python train.py --n_layer=12 --d_model=256 --n_experts=24 --experts_per_token=1 --d_expert=320 --d_shared_expert=0 --activation="reglu" --moe_layers=[2, 3, 4, 5, 6, 7, 8, 9, 10, 11] --router_score="softmax" --normalize_top_k=false --routed_scale=4.9 --balance_loss=0.00481 --balance_bias=false --router_logit_norm=1.0 --init_std_router=0.0246 --lr_router=0.00129 --vocab_size=32768 --norm="rmsnorm" --norm_eps=1e-06 --tie_embeddings=false --optimizer="soap_variant" --lr=0.0023 --beta1=0.95 --beta2=0.95 --grad_clip=2.0 --batch_tokens=[65536, 131072, 262144] --seq_len=1024 --train_tokens=1367000000 --steps=10389 --dataset="wikipedia_en"
Below are experts of layer 7 (counted from 0) of a mixture-of-experts language model. Rows are named down (a neuron's output weights, with its number) and show model dimensions 128-191. Each number is 50 + 10 x the weight over its row's rms, rounded and kept within 0 to 99.
Before each expert's rows: a language model's description of what the expert responds to; "comes before" lists some tokens at least twice as common just after its tokens as in all text. This comes from a sample of Wikipedia text that the model never trained on. Tokens count by the router's weight.

# expert 4
Description: Digits in dates and stats. Single digits and small numbers in dates, times, scores and sports records, such as ===28===, 7:30, August 1; also word-final pieces like charg-ing.
comes before: "–", ", ", ") ", ")", "th ", ". "
down7:28 50 46 35 46 58 52 41 49 40 32 42 51 64 52 67 45 42 45 45 38 44 57 29 40 56 51 32 47 55 64 43 68 65 48 59 47 55 60 27 65 57 44 56 65 35 37 35 48 34 52 39 43 62 41 51 66 20 47 60 52 45 59 60
down8:56 53 47 59 59 48 45 60 51 55 56 46 44 57 51 58 49 58 65 38 64 50 50 50 47 39 41 59 45 48 60 63 38 30 64 41 35 48 44 37 50 30 32 56 45 41 51 56 53 46 55 43 40 38 56 37 51 47 50 33 40 50 55 43
down9:53 35 53 37 55 44 42 56 53 56 47 47 58 49 45 47 55 61 31 41 54 64 65 44 74 27 70 51 44 37 38 46 49 58 69 60 31 56 57 65 51 62 22 39 51 51 49 53 55 46 39 34 58 62 54 66 64 55 59 55 38 41 50 36
down10:53 67 44 66 47 48 58 37 28 55 48 35 52 53 45 62 53 65 44 51 22 50 42 53 38 46 56 43 55 49 56 52 42 59 45 40 45 51 47 38 37 62 52 42 26 49 54 39 43 65 57 65 57 47 45 40 47 40 43 63 43 42 46 67
down11:54 51 34 29 46 50 63 42 49 61 63 48 38 37 51 42 53 53 66 47 53 47 49 49 46 37 52 50 37 42 44 54 51 47 60 53 65 34 60 48 61 68 40 52 52 36 58 44 51 60 46 47 43 41 41 49 37 30 64 59 49 40 30 33
down12:61 61 47 59 55 47 60 75 47 47 45 57 45 38 38 52 53 62 29 47 44 39 51 58 47 34 56 55 56 66 40 42 31 66 53 64 52 42 50 53 34 31 39 54 50 40 27 40 48 63 38 48 49 45 32 50 50 60 41 55 64 55 51 49

# expert 16
Description: Year prefixes and table numbers. First pieces of years like 201, 199, 189 in dates and tables, plus UTC+ offsets, score dashes and table pipes.
comes before: "0 ", "0", "1 ", "1", "2 ", "2"
down7:50 55 53 39 55 56 63 38 61 66 52 73 63 37 35 56 53 49 41 45 47 59 54 47 64 50 28 44 47 51 47 53 48 54 52 65 53 54 64 47 52 34 53 64 53 32 54 62 57 57 69 48 55 49 66 52 44 46 44 48 51 44 42 52
down8:40 44 45 61 60 45 60 47 57 59 44 53 46 61 37 38 48 48 49 61 44 45 53 55 45 44 51 65 53 48 47 44 56 55 56 56 62 70 43 34 60 46 66 33 30 47 41 66 47 65 57 52 56 34 70 47 38 52 54 58 48 57 59 53
down9:30 55 51 41 59 40 52 63 59 54 59 45 51 55 44 46 49 58 52 40 45 50 58 38 34 36 56 66 62 45 52 62 46 45 49 42 55 51 68 59 43 67 53 49 36 55 58 45 47 48 38 43 43 48 68 60 34 50 54 34 58 47 49 64
down10:42 45 71 55 58 42 29 48 74 66 40 53 67 50 77 55 61 67 66 53 52 37 40 50 47 26 66 41 42 55 33 44 46 50 42 44 44 59 46 50 50 49 52 50 47 41 31 44 44 50 35 57 63 51 20 43 56 58 38 59 44 29 51 46
down11:51 48 59 50 62 56 46 56 40 50 66 79 63 54 64 34 27 45 62 38 51 42 52 43 61 58 32 58 50 43 41 49 54 55 44 51 50 51 56 46 53 52 24 52 62 53 60 40 48 37 54 32 36 57 49 36 52 53 35 49 57 51 60 63
down12:59 38 57 37 49 68 42 55 66 54 43 59 39 48 52 48 56 39 69 51 43 49 32 36 46 28 42 29 47 25 62 69 41 53 49 31 53 32 71 54 43 41 43 53 54 73 53 46 62 57 53 61 46 59 46 51 67 53 40 47 47 62 45 73

# expert 15
Description: Predicate adjectives and participles. Adjectives and participles after forms of be, such as known, such, responsible, no longer, well as, enacted.
comes before: "by ", "to ", "as ", "in ", "for ", "of "
down7:63 60 53 49 66 38 37 62 45 49 60 33 62 51 59 39 50 62 53 58 63 70 54 54 30 47 47 43 56 63 71 45 44 58 53 35 44 56 62 62 50 44 31 49 46 56 59 51 42 66 51 54 51 46 61 59 38 29 61 58 36 52 34 42
down8:66 44 55 55 61 44 50 39 47 59 34 61 62 50 40 71 39 43 51 52 64 54 59 43 39 36 69 41 38 38 59 46 61 47 48 54 53 45 54 61 50 55 52 71 52 42 38 40 41 56 55 42 44 49 46 43 59 38 53 52 36 57 36 42
down9:45 35 42 50 45 29 69 48 72 43 26 53 46 31 56 63 62 41 48 37 44 49 39 36 51 48 42 56 61 35 51 50 33 43 45 51 46 48 54 38 68 53 59 71 49 52 37 47 53 47 49 50 64 43 33 39 50 51 64 56 28 45 45 46
down10:40 45 50 52 48 55 55 32 62 56 44 53 37 52 44 55 34 60 60 46 37 50 46 51 59 54 48 55 49 31 43 37 56 63 52 60 53 34 44 40 63 40 57 42 55 65 55 52 65 57 38 48 48 44 71 48 55 44 69 60 67 41 52 64
down11:34 58 64 46 63 40 59 35 53 50 54 41 49 64 52 31 39 57 50 55 46 68 41 45 54 36 51 37 47 41 43 54 51 27 61 45 61 56 66 57 45 59 43 47 41 47 53 43 48 53 29 61 48 31 28 36 55 54 53 27 42 32 46 83
down12:67 47 35 53 39 57 67 44 49 60 59 60 55 57 42 63 48 51 47 58 44 49 42 48 38 41 57 75 54 69 35 50 38 41 44 60 55 51 63 59 46 50 54 39 42 44 53 47 43 47 62 41 75 45 38 67 39 64 41 56 36 65 62 48

# expert 12
Description: Date-introducing words. Words and punctuation just before a year or date: in, on, since, until, born, month names, opening brackets, and colons after Founded or Date of birth.
comes before: "201", "200", "202", "199", "198", "197"
down7:54 45 59 40 55 61 57 45 56 52 70 58 40 69 41 51 36 38 43 44 61 30 56 54 35 55 48 45 47 41 42 29 36 53 45 66 54 42 61 44 42 33 49 74 38 51 48 46 62 65 40 52 50 61 42 40 53 32 63 71 53 41 45 66
down8:46 60 44 55 47 46 56 63 32 28 47 62 50 48 53 46 59 57 43 52 41 32 20 61 43 39 31 55 27 49 33 50 49 59 45 49 39 39 58 42 56 40 56 51 45 34 39 47 33 42 44 48 44 41 41 44 54 55 56 27 30 39 45 39
down9:55 54 67 62 54 43 63 56 72 42 43 50 53 49 57 55 48 34 45 20 39 50 68 40 51 47 43 40 56 62 44 34 60 36 53 49 51 55 69 50 62 49 66 50 56 61 34 58 48 30 38 59 56 40 56 38 62 56 36 50 40 50 59 53
down10:54 61 74 38 47 37 68 43 53 31 51 51 46 54 36 63 39 68 44 50 57 47 51 61 48 51 44 49 39 40 51 48 53 62 57 53 51 58 48 56 64 46 40 70 57 39 36 31 56 43 48 58 57 53 43 48 36 64 35 47 67 49 45 60
down11:48 32 51 41 42 47 57 42 59 45 41 41 55 43 37 44 38 54 52 47 50 30 60 46 50 62 38 44 54 46 64 65 48 50 48 41 48 46 52 48 43 58 33 61 34 69 54 47 36 62 40 39 25 54 34 57 56 37 48 43 35 36 62 44
down12:41 46 63 34 34 35 63 59 51 74 46 73 49 63 60 53 40 52 51 67 45 54 47 52 49 59 57 54 30 40 44 56 48 41 59 39 69 45 53 51 63 65 51 64 42 38 58 48 53 64 36 62 37 39 37 36 54 40 55 43 75 58 43 59

# expert 14
Description: Slavic and foreign name pieces. Sub-word pieces inside Slavic, Romanian, Turkish or Asian proper names, such as z in Voronezh, ș, č, ov, and Korean or Chinese characters.
comes before: "\n", ", ", "i ", "ia ", "sky ", "ov "
down7:44 47 42 44 37 54 43 35 41 58 42 44 29 63 41 46 57 60 42 46 60 46 42 60 37 39 56 51 48 43 59 70 45 63 62 49 57 47 49 61 58 47 55 53 54 34 57 47 41 42 64 41 50 43 39 53 32 41 56 44 40 60 61 34
down8:62 48 58 65 44 30 50 53 60 56 47 45 41 55 69 65 54 45 55 62 41 66 48 27 56 28 37 39 44 32 39 55 55 51 36 28 54 57 43 36 62 49 51 59 51 41 47 36 57 41 57 46 47 51 52 57 55 52 52 64 53 64 67 50
down9:56 63 42 43 54 50 53 59 73 50 49 30 54 73 41 37 50 45 46 75 58 62 61 44 47 53 64 49 61 44 40 39 52 43 36 56 37 55 66 44 58 39 46 59 56 53 42 49 39 58 52 47 57 59 49 56 39 35 51 52 55 53 53 48
down10:49 49 42 50 46 44 56 51 80 34 52 40 50 63 39 44 66 55 40 56 47 59 42 56 57 31 58 44 41 61 52 44 53 52 32 53 62 40 42 54 46 35 61 51 39 43 51 55 36 56 52 43 34 53 50 57 46 56 58 62 54 52 44 44
down11:61 77 57 56 71 50 55 51 65 55 53 60 28 52 43 50 43 39 55 37 42 55 42 60 61 41 42 67 60 60 48 36 54 60 48 57 81 51 68 52 36 42 52 53 66 51 52 45 47 38 54 50 47 32 31 52 55 53 42 48 38 52 66 37
down12:50 34 57 51 49 49 34 61 57 46 35 48 45 37 53 54 48 40 48 55 60 54 60 39 40 50 46 67 62 53 43 42 53 69 71 52 32 49 51 44 43 36 52 50 50 69 51 46 40 27 43 63 53 54 52 61 49 61 61 60 40 59 49 41

# expert 2
Description: Lowercase word-initial fragments. First sub-word piece of a split ordinary word in running prose, such as c(ites), par(don), ran(som), Rec(ently), foc(ussed).
comes before: ". ", ", ", "\n\n", "'", "ted ", "ting "
down7:39 61 50 39 32 66 47 51 47 56 35 69 50 63 47 55 50 58 59 46 29 51 56 40 48 60 54 47 48 53 51 49 38 45 69 51 48 43 47 59 54 55 55 45 38 36 45 43 49 60 43 45 19 64 52 56 49 44 70 52 30 38 50 64
down8:39 46 69 53 49 31 40 52 45 60 65 62 37 56 54 62 47 37 49 53 38 53 37 53 48 40 71 57 50 77 38 59 53 56 45 65 60 48 58 55 30 51 48 47 41 51 52 55 45 65 43 45 32 45 46 41 49 54 67 44 60 50 61 45
down9:45 57 66 56 51 43 42 48 45 49 53 48 54 66 48 45 45 46 41 44 51 37 33 69 59 29 54 47 46 45 70 50 46 66 49 60 42 44 37 49 52 46 51 55 68 31 48 55 35 48 46 11 51 49 59 48 50 48 42 41 43 68 64 59
down10:51 45 63 43 44 47 64 45 55 33 58 59 52 46 41 57 46 52 31 55 44 31 59 54 52 35 42 55 49 44 65 44 50 44 52 55 45 55 26 42 34 30 55 48 41 51 38 54 49 54 43 50 48 35 50 53 59 43 57 50 54 58 38 51
down11:38 43 41 43 40 59 57 33 50 45 54 73 44 55 61 47 59 41 26 52 48 50 39 37 55 52 42 56 48 46 48 48 35 29 52 43 48 56 44 53 48 36 51 38 59 33 37 63 45 56 50 51 55 47 44 66 66 33 50 53 54 53 54 46
down12:56 61 52 34 57 50 40 65 49 61 47 41 49 51 59 39 50 46 58 57 56 50 64 59 46 30 49 45 38 54 56 56 29 50 51 42 33 44 49 79 51 46 40 58 24 50 57 54 51 57 48 44 65 57 62 56 45 68 45 34 47 43 60 65